{"n_experts": 16, "experts_per_token": 1, "d_expert": 576, "hidden_act": "tanh_gelu", "moe_layers": [0, 1, 2, 3, 4, 5, 6, 7, 8, 9, 10], "balance_bias": false, "init_std_router": 0.0225, "vocab_size": 8192, "norm_eps": 1e-06, "positions": "rope", "attn_scale": 0.125, "beta2": 0.95, "max_steps": 5603}
Below are experts of layer 2 (counted from 0) of a mixture-of-experts language model. Rows are named router (the router's row for the expert), up (a neuron's input weights, with its number) and show model dimensions 112-223. Each number is 500 + 40 x the weight over its row's rms, rounded and kept within 0 to 999. Numbers have three digits each.
Before each expert's rows: "mostly gets" lists some tokens that are sent to it at least half of the time; "comes after" lists some tokens at least twice as common just before its tokens as in all text. This comes from a sample of Wikipedia text that the model never trained on. Tokens count by the router's weight.

# expert 15
mostly gets: "'", "’", "–", " his", " vs", "^"
comes after: "1", "2", "3", "4", "6", "5"
router:412483507550459495513523494536552457515476515457467528502556555504539491497427487514451569448550510482522533613610393468588463522526476515451496539502495511527544509471467542478530481493534448473488540512513569509553549537523531468504544542538480549461499463419469524532498525568520421543469537516481442488480482508514477460529482495584
up0:513454438460492461511473477570441456479493461527532353469560460505523498591482529445470546512559408452513520522478523541522452576541504477547555476500510546416493473530532458498475501493516444519491464484585531477510533482469460520418582556468486569430479524503507467449520474580554424507489535473538520481522498506494482494531482564524
up1:548502511482482480489574550571573470525550554488553438498509556545486561515446550556399524487494567510475509512480422511468553472423473485427437487529559495511502571464462460496490497447479487503464428516480502472539474491441478502494510500482419410505568468547575515498497510524514534492496559529490573502529563435506486499460496562439
up2:476479577511538504461546471514483503441459450517577442549534526483462529584499517512487575457515463474561536544559474511530547538468535528458530469515541494550496469495467444511503530498557448480476525474536435477447476546575458415477523522448475470539520480448457543599444500544548478515523495511439493502462508473546405518487503463555
up3:470568449497406502473514511481515565542536537515530494455529560555552543434477443535430464463478510475411508454508521510475499535459545495470467471514546478480518548452469528510484457503544497493508531526535424483547509538508478510549561489399456496482487447539491541495509570460441518456492480534531449484546371468494462451513500529475
up4:472488523526413584445492467471545514486518545518521494517502500484530575520566496496557520414536566533505480506568512470468513509518529487492491537532560523457458526531500516501476562540575559530461470511540450505547485476452507562506472475502450510495437537415477481555482580511462513544530428496511549539586519504473451497571507530503
up5:384439510435522464505463533488488471454548581457518507559542484539499454521552521494518533526469542534459588500542512508487566483487510461453421454479536474502513538481478521521541542436493573580564465506576516538546521476520491461502468485486506498531445446553477447517541389529512483561463528568539491466563534467538456508541476430485
up6:443513433519524552526557455481534474540521528444523410447521523485499547528511433525498454527532486508515528482455507534527429508488469526521485458509508473455429524513544435483462428518561453487420550555510603433511445486531503457508494557553458462477522531557535581492446534526547489524533514513450531521524593533554505429561539473528
up7:538446554480511522492463492567531486533468462505444508507450530574495523488513507522470585518469483566394444460496477455519489445546432499484420530513509498471477508525452475465503480480519498561408487537514415498571593567493574522498455469569453485459534456491497573534544496487458546519450480509442460457510522480486515470526479593502
up8:597549579542462510469496544519490490473528521546507436513474525566481422496609488467448487494506454530522510518537508515508583432461481515476544476457489517415403459511525409507548508418492521467480536475538546495520542507528569520547558485488516482390506497479557579490535513526462533457451505484510506500524497486491581483513552500551
up9:460468469462528510478457497556444513540628522516568535553502546467518407554514519573517493477503444503520552470486478517521468488468568518503464456557554476509504478529523541445541483500516498425518477427509502541545538490498580511523516495494493572474587398547572483491487473474518495433461463463493531447428469446483458470549551495546
up10:531470495520418490522561524493520561478464400537461529565461448554456518427531440536516570446454565543467490451522472533521447524462534559511524502481557518561456478515472511468467497464498443451476562513537498500535542434460491476582419489524477488575530451447560536525422523525503564509505504541549538505503461459402541421466514523453
up11:486561514537476533441535526490496581515492437386494483523462478536579549552472547524431496452486515554525430605495537542511529483430503543482526467565479531527559485476498510530521493520533485491490539528491450528498568506446508490506514396496513479431529440464395452470560417529413467477531551517484511483516566483539494513553579472518
up12:502467530588443469512544450522528445539515404498470478477486540537516463524505507475554507503480493492502496561441541565463496470462483526452486533504408480509440475471497436533466506484453467411445532538510529471583485511562553508513458520592561497541504601543472470447441472460542464537565469562583507571533526454476494506494486523488
up13:524512451530461413471518526526502453506541491500476528497479499551573496600568488487543540503421536488509524469511428465468457566526545440550543527558557530483510484528503514453476478551539551456457516484562488518504582471488438507516474473487511489573473493499432522556405520509491537479537543466453553475548489499499523496536484548452
up14:516532488565479452491559509465501533514584440461474524534506514477521597470436455509461530461533591472523538487529443531543488555473535550516514576467474502469511499456448519500487512545487461525493456518517459511461513463501502536468487490484541447461451403473536521522518515526471502553479495493485516495501521494547522412540471463499
up15:576487453509508488484542553534488531496556449518524478504484456520428562522515513507532555406540421498423526534603519489488610524497522579449489564451540517540431450518400470506495474492468511506462561516518490490484524503511549520511561559586578509485531516555556523520466473474490465536497515511560510517480512505554516528532524564556
up16:528474508552454555520481533480522536460521525486507458471478522439450459479526439456538506490384497508470447437510527541469448481534482507500516550510494482484470570454456515452442496427517525485555438473570500528515502520533514580534456526532441454510512478463527527504549517496500439490469413532480507468521515534472547487550584512554
up17:535469551550487540496475504526460471492475540423579506461457502475439441621463481457479534448454481477535578513547493545589435511494459478520510484512451530501445504460534505499477497471493532475529518548626535467463479519478522476495548550402459558531528473501538479484500515494545461487522502544449495481533567509516554445561547481542
up18:530467531515473530458522556450492528481470575466398531527481526498482447481526517514472524512571462499524536504607508454502511482524490540512505462469538497459499443480483434517450512508535489521524560483462442535457463441442434492442520518464497450490562520433513547471477471534494504498438504498443530516395437534469494460490581505517
up19:584450470556470559534520548522457507492530467492412478523478550454497560447566471492458516486417511550494579509466466469569548618462512426457497491541578546460490492461471474479472495550544523493444510518447504494525552554481500548514521485536524528529525484486484509446508549502478456513465460540474516485463489494501512459578452557552
up20:477556445479544516585473501468428504512513530433546498428483530507535509518446411525469496487513505546465530411496477486512474557518525509493482508499439450396428534496458533544439474474522515488470503418452468436519507517478498457579592494402520502497488469485552550432470565515541505495463568525506500498610481512468449497521500511475
up21:463512473478456474493439435450563527512470504456455549529501472547522483529504443555532546534509505483504499494455490522482504447437499461538477544520471447386411513499529435515461497581497594482492473465459466439535448512499541465572499455505449452463490497518450476430471496519444542472544481514531503517513439421525427559479552493496
up22:493444495535552548512521508541456576403440472529577493390556539466534544501589472538463585535520512499485479539504518530556489451445443502528491564527438501484480501433604533507558441467521504475408574518466527498499485612497464501503447538491515508454543494496475464526498500556497483551498591501497538471486543444498461538515497549538
up23:481484530502546521523430487502489505484460482495462543586478515436585460458591543529475513485402487568500555497570486470567566539482459426489521521466519506525437536511538475468519552462533501451440528469566500424617608487482525488543472492500487560504490478429457524491439454570497535502505517501506497534450555540521548511483568511542
up24:540479532488459457420476466520575514505492581531417527504539501504555516489494442492511453558494513519551557616559517472504486493472493464517470425478460509531483519412544519509494494432495504406488530555557546472502521525544492496434515410538543458528558459487499543405473555579454539424447521477500465453486413387482442442510519519556
up25:485544474529513486556555525547543512505575497457487421487486494512515447569536561459456522517516518494486517542502454470463465496520488515541494528500448451528459515437491507505521560496488466529480496446511554499548589528507572495426516490466456472576523508476527510418513494475525506489497581504494434456554456456507543528452567547457
up26:507544516466520491556477450491537566464522489455533434528605463513536458531434515504540518516507513506465436463527523525462516508543493443512470495504549516434470452443471520442575515488532507475509479534474549487527521477475553604477515495478477470475498430524411501525560467547509469487529561547469480432517521524548519525465495450432
up27:529506538508557451497518526487475516440553463457598485590545455483499469553529538503572508490491509567504563482472432556548524484454498528432432583527456552499503509530504479588471518499504430462493533502523574541478578503497528482505530470496526559506584497540521511506534528504486502518518523529486496531486539448521515452496515461452
up28:470513502502497440497424553531541455449463571466510586545459479522554477538468465521450496518462550522466485530412444530523491507543491458478455514504411466495458452477502440511460511498522470557458479544476497466512455533462553540415446487477556454477556369478485527505478407502472537521509518490521464521452484440454583549506521446554
up29:516502505484473569545441455508423485417448462483497492540472475549487557541492520521509527486492482448516538488545422488493423490581467507538464468518491415569539549469550472498500378471437493509519520420457488578450488476453476452532502521513426518547506556494529490532445488446484447561461538522573513507462513523594465471432545477510
up30:517548502520523507531503494530454481447456457504499465451508559477479359440472560522495477481560476515574488528471389470506462494557488546510530466493445542536526482431517489536451477387471529425463455514530474503482493471478500465521536560430496500496555555495502475457476513517500497539475475438489616462514506488532498521473534503531
up31:472499534460447514503537468468484456496591487521583519484498538511504527464426491512513573454507525478522509460524454509501493473534476499441474487533461447528467542514526461443478467480552530525474461483483546477531542538570446520462519527501441530444550476565509492550569481534487625471481499551450426540535514479525500487484463536462
up32:485536530492559409467476500509553492376525578554528474501590503479433537456506391473566495513476548445526528524544552529542479480512527556549535559503625437458498486515488477504477506524479417528551487479448534500396467439477476555481563527512508552487523550548521512524536450479490457494477437515453474525483548469507487549498419381510
up33:463547468476436463519520520514526432550514478559451494461516465521519500507557494517471482471465461462418532557437475517502517452512512503482569498548460485536455535501482423491481455446596473450531522508453504499553540451512519498555516483549487443524493559484470507528492464557519488529533500442497461446510445486578470496496515469565
up34:489468526529413476556503529481485506498562506452472483516527540525468566531410536520457508367560412428549456530536417457542470582449550483478511502508433426524538529476443488486548526494482536517568562546479474511505414497514517511469468531526521581458519499552513459556540518475548500504452491523466456449553509520503508503459483491529
up35:505480425500533508497491521529522472500553429490449539569469510452427526505557452487450524488446514509474500461421414429576480483485442478456519507501491470511511572464469474504515444583466468488404545495499567556494513438457501458451498594493462522542480451483584531512510542497447410446512515531469472491461520463529518557495459413516
up36:489529498500521527490416424541550490490504504483417520545538382534466475471583455446489466474468501514478498471532504459520576521415549522516462500400495479477488525500459464499497533567414541466488482508494499547476535532537443558554546494385456522437502484568388541516518514465500507536542504441503557466587459564624556450497553552513
up37:477594551577524485484480601463503431531494541539487480501527510513503498492501452491486553466495550499492540510502480576551526475493486504504526560578485439483504507474476459473611539483481439490498493535504514488504559402528478497519510493472456429463454547520438432525540544493507478472523492555540507464513457451477557514577466526504
up38:474494495478552491575569500541563468524530514455499515445527448480467497560554484487459484480428504485453487512462438484546518520511492484486567553463582485466514543445496469459459513448461499483468450494511522467501511532456558530471436497481491474498618466494533514472394561496555457517468459455444485495510496537458542494519544573547

# expert 0
mostly gets: "_", " Lar", " Apps", "{", "eti", " she"
comes after: ".", "9", "C", "8", " Con", " comp"
router:562541478435490522462520505466456468581470516536513551449529444501531501441506469490484525551464411460533510529502450446506523488533456485475427532467467532445558485529451531498489530540538449431466535495516601515516555530474516488493519466439459501488537467448523503469481529535538463490533431436436475503506523521487506463462456554529
up0:524468541508474490474496454516419542498505493423470528537502514531498516518547586459471537491531492523612420526506467526521474442460481477481497539434502460581630537439485451471518564523497451520477517473495556503387490586546530530496504490455508508528473427512531544505528510498530456472477534525446483413432456452535469521518541506624
up1:508548499602462475552455492535547448507510443431477514504456550574538488439482518594516543476505518475473500462521474444559457499507478515555520405545510562498506504510464471501483516541546538496501509544504454511480462526512500522520585493496497550444429488459497517589525457546527518527455430440480453446507505494552518486455517449494
up2:531510512513441500544521481521606451543495460480473557497495477508469498511506424489514520491469553470462530451539440443503519473541475564536473494494529570467525473473497489512547520512454423539548483494520523529443496487535474385448501550486527450521488510507474585495458451514406551496480480534480477519481523501590465503482514519480
up3:485489480435537495465446574501447483491572466505528588490627533548545493530519517452520492454500505541450484500524596499470500484551519477479492535399418514534508515501481480512535540500533493451516462567520502509418531481443485590447523504569478524505574491517495537496467412437512440543477449509454499486523484528489571463593475518488
up4:484493544506539509451406534516514538460568378508522469565507517519482548532502514471539440497397549500537489441461565546482454450584450447487505476491557458466511491581497544506498506549433504465419485455462418531509534539490429505514526472488455476517560549476538531442452428516544445450558536513532449494537481534473440490500474513535
up5:576445545499500452537567526463474543568502524512495469548498489453466515504425548548466559492524493426488467551521487471527564459451465438472494483437591522538526518462431458483502516491538456447518524489538505536502496534544532562490558480549494515508454489455538467477526502495520526505452452510470461492481497514470454422549505476481
up6:585516510519567518488465488473391498443433496446453518523502530512485571515534522553461402508501577431533549438475617471461498479482532464516514433545595457459437531592517482506543580529494493456429473492490437546451554461447537498512428531481521521517508503477554457434476447523516516531480451542517473457514522552509491511431545455511
up7:506486511575541526536494469515390527583506489490447507528491518480500426501464478504481479469533493467497487497537421476472530501512468532613507527418557432530531488499512463490388451497518547430449462487524443524434605532499435499514522523552509528510524556531483516528444495455442506478486444545472511500462539545559453448485513418534
up8:485480545529528540431441492498396553534542467538508473594526447520516449543481488444538444525466428514481443480453500504506437479511518472554519444471507455522601445468459554457494500487435507490472480494558429460536529503519424499472512565464454479530513536542524470446508423497477502474565554424500531464568470527508493490486458527462
up9:508481486501530548507534518538443584468518508466498476520474497497459543587365484473503602483493568516461507496469388464528538492395523510468508564447488494504486496446494465511502592445469550530463529445481515561502439512465491548496517489529537510482508465447497486526509507441484505536559516539458504463470409493514445433473487521500
up10:570451480488528568515494518554546491540523438419538513483494435495507462489492484504524473434513445474506478487566563507506473515510524527519527468508517481500531508494467453510471513451487430490488520506471555433483530542407475462493502517465512531563532540594566474488496464461449520429578536503455553480447553533511588565434573561490
up11:563510529500505509443462485473504466496478552437537510586464482490508519589546487409485445471526553491493512474506582532550544477506546538523497428570559409483503501528439457513472566562455486538540483504554572478510502514435515454470484464497481446589518617502514483519542432524477486514502426565474492449434545476524498432474486493497
up12:511497380470545531531481451389540494505493512499603488493496523493495497563545583470482465507503491482445552518546494541544480496509488568472543524513447453468409512536503508441500488551413519463444542575511484497488488464510433566456463427489519525500454482405542468510570503490483478469490467413492593532469498496481501495500555437447
up13:489515500493502575469491534519545610472591492474475566487607557546486433422437568469509546519461558564515500444508473555535532541514505452512485459518513427522531539488425534562509480512559498504542522489511484492488505470538429533412485516511455495532440445456466412480490504468410506478518520511529462472503451472559524486479546520482
up14:506447531515486558523532587474528432489529530491453461530629570527489524461497496475454489489535403505529538509481549537557565555493424485526492548541515482528553548547467501560446500538507499469433451519415529444463479530500416517491539477451507480465480485541465533539557511449492498462551523511440504408481488479528498498548473475493
up15:467429453504499540471446443481503499540505515564510555461469502510539484525496526525501408481481475445475446483419551507473549484472573461487488511446574461497554502462455555481482532546558479513451528436469561435468561428436442440541461513493534431493451460470446535459517484552522466558538477519492475473477496481554440484400450512568
up16:502554441493544578517413546485461497601476429472435546555479507489507483522519480592519500471410550494522592484400433488492529517506497480447481591501486514539442543505521520505516509429533547499532504533491479518456558487492401508504415500488521518543463538474510527452514501445517451498548555495511510541476437545519443490555536475442
up17:520490497458523503481460527486399551450454468499531539490457507590524458527555519542535465472565500550512580470477531518453503510482496505498480480519500522483467504518550405521488478538526452528481495488550490521498476562478447478490557473453450542497479443497506503498461433588586550577528526455451472492476399466531527515517518576414
up18:481481532492502521478499513565466539516467466472484456492416526486589606517468516540566468519491499438502441478574488512507469527486443521557538463568529481475476507483443609486474528499526451537588514599509457470551479474450462546473535441484503528549540509461548507464460560473507507509468434463499417489536469520543499510527439507517
up19:503541490593569482517423518514498477494516472468481444528496460483481467462477520509502501589472507486547474496405501549522632530514474535538500574477492502451501530489489430467467480492533420461503554533528531457480585565540461565519494461507482459448579417483549466471479488519518538468504506524497483516576531521483469494550517490537
up20:490470563506554554474485466480484490486522510532490547498488483494484509461462509465441493472451481570423479478451469467489520540526510512589491537556546532438567598510518489542479516544531493495512498524477484516531536516485436489486599528472491514562508560539480519597544390456486474524548490550507494459515550433549562502540471535488
up21:510503563428503493518535552457469530493519504469531495561472447507565528556479447460455551464560445541483479460545510483471480511501479557587495436505486486400559513487494436481478445506538513411528501538513427498580449437470558486500531528570508435524550601529603581452526460507509553538468482547468480530498565466521508530518505451491
up22:469504499465462493465540552484547478506469461430512453515572479514520512510515505535485504514439478406486522575467471480416444503472511502528571518471430421476621486501441448453445495531488482487540485488553462465437486532507441477418505512452526475429500480550523442591514471542512481517511451516511547566499433563506529465484438522536
up23:509462525503517554472478481507515527478425476444510518522526449481559521536567535457520524467502540495508431534607402493457496519521517529489537539470495516576585454434529500487487512467504491457503485451530501417426454500473513492471439536461482498518464465517527551480497494463452524428460508469468473514516502499537507443461494583485
up24:476547513553538548457477514576429550427542438436534510500531470473527503513491541512495504532474428506454460438562503447504534475475538537469481533511537511508484485501497574491532498459455552506511492471511546519509433464482475481485462481553527543501551511542576482551489539493422465512494533408521524469509537531441540548508505569350
up25:470547465473607537465508526549455586524508447468472509556500510512477572492530504500497467478519543488535522534496452518549473485466472505473580482499488473515518487521461485491474484497523441462517482519530491500526557519448399471516546458542465479494484463425538585482505487497462475488544484534447485527507511477499463439455449480578
up26:474522462484505451488476474523505545520495480509563528507508457533467486425562500470524502495558446466503540547489518485576464471493476554472524480428514499425475438552503471588434455496455502499543537496478522429556457475521473477451544483528509508496574570527476566549462535540401498564574460489493521504531505409544546458450485530493
up27:467439477458547513400556504499457425567516501543495541476461430516573458525481494532524495477416522470562519420488463555491526510480499485483498480525392446500557510485488489445438509494576468493488481417500412450509496476571528569469513471472474480509496542504467436492508567462483529526494478550491542518542453466491530490495458540595
up28:492550458493471505538477476530509489490464460461573510536467474489527583508480537464421484496445431485500578561466580487516512440505445522569594498526498423524505481542521505581422512503420525520513580462462437547512537520486454478450572492520462499490547548494534513572523430484477489447596485488476516541486526449483538516577525473538
up29:485569545444525534509512496567480453514455551437610499506459481542449456492506507572435526463485473541572529473502526536502459527452555525496535519471496431533515475562442410491418448536517468429529504430491550461470502477513505458512483445456508476549492479545497447511465442491514508552551472445529511472459377440528536529470465520531
up30:493479546481548549514465506488482427514525488470519484431527471513544471532566515459505417566530574531477531500413500533520450462577457580521466466496441453435511494507508507455518508514491460510450470488552505464532525474457464531483553499478478482494492531483519551483526487519488491500491498462495584469515563541458465470546494548484
up31:568501491466508534466462453488541524495479487428559424533543453487509464586533493439473501476440476552516521554461424489437516509449463407482418470513484473556521519436466447586455519463495496497509474493495523491415469498504449499543514581491452586562499446510509491464500517523479494504477569480557487485462453478495500537560502493482
up32:453484569553479452532469543547559550502500456460472487559538515489475474517486502547538454454532513562473565503561542479481421558455501571524553497525481475429547616515477518509516480530468421498539525509493508488566574542512533479489474513427419513536517479466550459530489496532503524503570474473491472499494463500465554486414446525551
up33:528475592542505551540488429501513500524548495496433440607419470494535499497473559443540440462481469521473474524548509497479482539442532488556479554478451543531492564523570381487542520473534384461478489538503519481460552465533551500496502456465512524535505522551518469480532490467536598468464496464521435465495544481542463537505526567475
up34:555500530496569500531447553490498480555519469501504589452560578562482491406532459533491453465460481434530505464383437462495507525514509495527406489557553523537463508506439480590528558512582537445534470483453561464545508485492544427472453462454584442517558527475518546484512476495538459489542476499494489529542489499598473485505483527579
up35:501487516433576547467510489528464494549498539496507482456425509498535467542531496461494504494567472555548514530522527529446566476473452523483479540487421469499534525444531460516503459532504472523536591568581526431470546449437492526473589423505509509520493561539493535502531488562532548491546523499586513511528456447405557501518520549513
up36:436462461402491522429512564499553515458446512456582536493480519540450477445505487530513478422515523529552471455541574472488459472450474568523537547499491489425500468448454486535592456446544513490555458468479523464573531563556521468501457566472526499509576518486502572532449529515491530543408511471518491432533554515472536528535518506488
up37:544525547478449432542526424594504501620504479491461444494461481481572514481472515532473477550487448517479547529509520476527511527545547440522456491476555498475521473443471446483453446527501478466463536502518543461521517566533459458421506491426547549476501517495449521529458482499416439489494448497520474399430465434493489403621487447508
up38:512529492560571599478500444456463503555476519464562439491501616540488549512455567488507460516399443518521520560558451427487479527515476503469517533488473467506529533465429483481510513452524458519481527492532511447481493530527513506438527462530514486503524512466472440459525470543487531434563507439534469472479535459508434507508472537523

# expert 12
mostly gets: "′", "°", "):", " sq", " Succeed", " November"
comes after: "°", "\n", "′", "3", "4", "5"
router:453520452472617513505481544473495500518441515533551540523525479529533535519469429446534423514455565493496481458491530450495504520446542504458532544539516451429454469579551529517425503625488552467490517478485476470557510470491470527508533400493457480515466542505488553481509493536480476495538503537438501527493526396525471511474488506456
up0:543587519515491538512444539445516472497489572514479546508467530514554493540518458464509484470446474482535575485474471503516547502497524452524498492485531472543479468518424436550523418459506504410552487506523499431473454526486499500542524425444467478502531531575426522551507516498530537439520400482493493504499411478546476598538498504526
up1:537513481460529499573482581525503487525444564493538487505521472475497575512485536489449537447498432459548495467394556494530533443474516517551487445561447428527456457480530535575502462548391536483501466490493541464501451433473443477478563448530501438523486471469537588469517501573495551472490502487493482489559498491490460557495515490528
up2:563498508552511403478555478504478561490427514519515495475451479531514560500491437500489559470446531431505577509465466512403397573544545490574550464563511488427516538470481571534482551471488476438445491513478553578513471547452484483481506479470521476512489454505508487499431489458432488496506508430520408506447522478564452528487458492428
up3:512481548490522518495516562493476492492515505580489502538504542466463434538560507517465474550515453457405491482476535466496468500499526485521497453468477452449443537453549570538554461435466480425589400581451509468566511471473485562570480533524478573545550518533572537513495480470452522512551457463463513546479387500434526592514501459458
up4:487509522442547501527538442520451514538469479542542490508488460514474497475508474477562478506459527506425572542565479525527533551499488480469496464521413507559476495478462479473545523515506384478560473509529564511471432454568571523452508537505530433520489460483576503457461475562515505517523495534486540530462467439513458418506474454524
up5:415478528476551451544514482475472463428455452484459521588465502490590531545548454504466533550497486462514543393501478471496444528504523509536531455495474489500593484453558466501557506491531499518461492529523458527533469465455416468447530504528466504505454502515483500477476453533423492564542501440431481495495452523399439552476440459474
up6:555583413524520518488524451472523507502517454492568506567536417478510491596558542508475520512439517492421488436439520531475496549550497473498475417548495539516487539542542578528478494437502533508452493562513572434518487455470533483505489561503539494510488491498508468500480452513476466434480549467570558474532527471522500514462503457460
up7:478461499469462486505525552547525502473513554565460525502470528499454500419502539511477572539440462564476468525471536557492529489563552457553496480534457494413528468503437490535515524564550505500499518409499472502444517481589544528509508504476528497512537548523557518520495509554477430475545461454511457484552506510540541511492495528431
up8:449580428524545440487462561448590501519498486571483484539484520515491492561434494549482449555526480516449543484485521558532587487478460471496479409524517473473468481512562492539517549512542486563484520549482530491432543508552542513487539495526513533556463481589466497443460480491495501458542527444485496433508577532551555457511451505454
up9:525533511507532492458477493487575522518477535510476433489453485553481521467474494486463453485461471508483507449497558464441451424594457546493414477561533521505457495454530459513451546506498516494461496483509555474490530498499487440410533401538467524487568394516553473551531558568520504522518508494474488467480437487544436489587557500495
up10:561517560482475513472548476493493471465541459481498454450480407492481487531531499427598498462492547557602493542546497521493543533472610508535507579498528491558511514480474501551468558514487465457502551527504437454498461492479504498500510494576516489566515487438531470534482457498431500551547488494509511483489518527486475486425461543515
up11:478486512541539499519410542412487544506540516452496475420516499526431551574529535565511528461546528526513518491480496500484471523475525530488476476495471481497501522505531460520493481481444475435456496591490488469552492406497481447524559492478530526476475482525453571529469460532462551431420476548498483502562435493487463483485534426542
up12:485468529502518478517464492562508488411512461493442548457456490441497360558471432470461493421523502553552485478527501548511518494490416485503571473549518463498443489481526472476517450459561471442500534515577460532606606533462499480470543524420493456454542547589454534466490513534481533502554532570491497511437458503470506536477534555494
up13:432540430437507492514507549564501476451473468518513491531485450557563515552467397521541475512566571571507545483559458454525471460521514509481436562401435461578490481467532480548471544558464513510522581556510495505539506462487521423535598553532493507482498501453558589527490504570550479519465452482515477440573517501532496507535533529478
up14:600450521501439460514416635466502481485484552457466504451533511475508443522459455497540524400535552507512508434519448508540510503495513527502501564484558510396485500503536455562469567547509480491464519482535503571435535520512528460489449444462476507491487582491449489534516507545510499526536507498519457433552501453451464532513514520479
up15:506481530490516487540486456373524497449478526545501512528413485418502480538545446500534557478480506489474476439440495611486444501470487489477532542448515460501485568512445499612485509449566503489477432516493425457547459481594509496529440538436504494472555530490480532516446449496485487549482453488445498496486448430558510584510503485475
up16:549523514481483513495579477486483460543482427489483447447438494530461490476482499515498421551400559547413499481508495551607500474526466527446488514499526484472458453481500489499512530569475477477518527536455474516454534540486518584515457452461453477506462468578536574479488472472423516439452495448513474536515541421546501575582548509459
up17:520466555522449557489560508473520504508543513544489504440520435508475455512486486473468588520487473518371409590539442519427527519574476558462490472495522473481549512450501558446517464551461460510468547476549498438533479539436487491527470510493507520444552492590513480520558557536483547448484526491464552481481463456554488426481465470475
up18:476491457480489481533515500596461497448518520539470431538444535571498484456458503411467543546476441531448494501556452421471483510490471578525494521530513564520493468546546476458492601548530522540558545486504539526441529498511488484517512459527458493477568444517545515530499484461518464427477451422462426516529516512518498461539500495566
up19:502508568490492457551440581523519465474535566506474556445572530404531453538519504490517445484427552548419504486531505477460521596461508457498496488499532518494563542513446576508501491508529477508470531465491489471485453482477460498528504471551453555488462521468483507588445538429521537508497511473447516441482522467509477478483485504504
up20:528493572506579507520455531443463512505481436473497525513525525523504450512457463524464499503460534544518502454507542552472460512498542541423495511481488484534439534556427548495482495552407509538486476519524557484479520416586533514516538529513474601578516581543498436463508456460517487510488565547461488526523527484431475500488497520442
up21:507526469539477477463488467446551500585548529510488496484485532449513445600531487499561460440465514561436489515501547489498419534471550505506578507434448444494502412486530528543531490451479443484486520543535509539578516453550465587508545479507480476542475515499499494524524544453488456588499518551463519500516480491530440519566459488530
up22:562452437468504546447510491523560511498591401516427534582454487531494516521470438481510538539467545493489537449541504495509525489495530508553551467496538449596536507512530526481523508501517525473526506543433479462530551531467530469492475513420518552565531497522508545485484458553457501427476503481410475523476568544505574543496490406491
up23:553444513529528462458532514529477579492532460474506640485516521495460483495485515412491498500485542530547501481560528469495574530557499498472531513528543478523483463497512517582482535464538502517475525585578523497458473479486492520477577554547540527493389483470480505475483501550531555595491453531511522506489475508527550532473438548493
up24:463500539448491484519520484475451497446451486454470477535407487530543490522457437480497538419487547438521536505560503463465515532401493444522454463518477499447505494561437469493485468511535456489496429490468477518449472525456499475480438436441413490536501458511490489490459476507467464507457439547413525448482513570453479485503545529395
up25:472432477430573552441547503487504550510443551554394427481506478501562495505486502482414559515507408574517556492493485499461501485502553509546500497448545426527488506479514471520465436554521523524517447539496509494478445540560427486477523521528471563474464551471542551581444424536469563537490496522453501526524496459488441519534508536506
up26:518548463492451534491496528484447469463587496564458439417458548472527467515455476542437451481477520472537508571452551549515490486550495519542500469440513486530554515465504464419494473493492487521506465514478505466537464525548421436550526479483496495468486516587511515520546476487515474470482495506449463564560512556492416469563490554569
up27:524469524526431478528513485524478503520501483481506545513525504594509497443507483550510501526455485544445421460456480493479467493536489475491481530561509447469508487506541520474415510462473608515454529476432513442516491472476497563493475459498447540410490497518444421435522550548496570551460485540514442485503463475496453502534507523495
up28:479498469532436438453485515524565472436457407485556515542497451538492478463549524469535500559518472542527512505533497441551493569491440491524441483491515497543452422449519485450477513543587477546503525543489515547453464524604481541492531481500491545496530532447544584479488524562475472433518560560443411519503553398516496464530465495552
up29:524515446498472471518560502512507513515505498512518518493486539515598442514467436521539439497538531502481487506501511613529473534502578467480491546430524460519439452452492453552529521541421569485519543445486517515486498457426499487557540563555525492557498476540454546428516538540457500500470454483527516512547512467520508478505472557512
up30:587455498495489505543494519545516479492448505473526542549504459481460490481530480495561429478488547514444477477474444531443507503478567466474541487483421500529540531486470455499481571450462492456463550496553489502504526461581510500482522531522501470478467513523404531460489582524529507564523489535468487461507519529532576548541483599452
up31:444476514437462535466499514571474437465487537467571501511499506515524444504478438579526504548494471520513470573492501589479495475490450484462528476550471427481430503472481476495562503482511536484513414543460555470551534585538528520497498462464482489430448495530470554527566554466487466524553462505462529536474532506563496530515501516406
up32:495505487413510550509517563466524437478532562604481462446514473520553513509542489555496431468451472525483505493544466528498501420480467538470518442534489508512519435528463449557490542483435449472509460537520540453448453531491478516461471512514531452479554478513466565494478571569493487537445448484484564553455538511486499560476574417553
up33:565585471502461529432490552521485469479576517483529529443527490564533554507515429542470502562476565518484490476423541541461533489448482494477521533460427513455507472461529518482472522557497473552516431547416478467565514516556499486471529528497505483564535517498517534552504484467436500486524434453444474536433469482420486488506562499424
up34:479495478441486525510440512446525483538553469539458511537486446481470490465494557540492466514552465460458490473459516444485495486453491566467495487526533514486438370472547465476485531490522590572523515552508505486567443451448461405580453447499487494461478509498496546555558482506485445453518490507476486507543514484487409561467446456538
up35:466513514421538544500512566452507521445502469553529490486488473500595438445501539433471523490517473498468507526502462448501532512477521493562484470427421494526495535536552512538518501508460531498464469549411463390509452522501494503490557454421490522495591444493518518481475466445474539489478444447474446522514479530496434492523539593560
up36:491483444486497517482452525513529464513469467524469555444539467502531611497569523557515473475497504503480500565455427486542569484436448478548493508544492514508465471432552456453523503460555487435563397509483574531539460541493540431527527480456440591464527519509568426472477514489542483517488487505608510444444483459536461521526498489570
up37:549458470442445533533490504466517526538484450480464474543450431457525516478486471514478422484350500500502541505526498550576448453470511411519538441487420496538501467485488479503425542462561524557494529527531478480520408497445487491493515471420529529512476491486531521520490447456452447520510460465440454468531485490571519466464574528554
up38:485599562542422531543502512517477475523505500508433533480485502497543537462500513467425446548547422539473488495543496505462521494519492498503487530587482507449532522513476510488515575538508525501522490441568462535518508456429561456461481516504490453506510518550502525597550416522531510461555457420564544496479502525504467402499501508429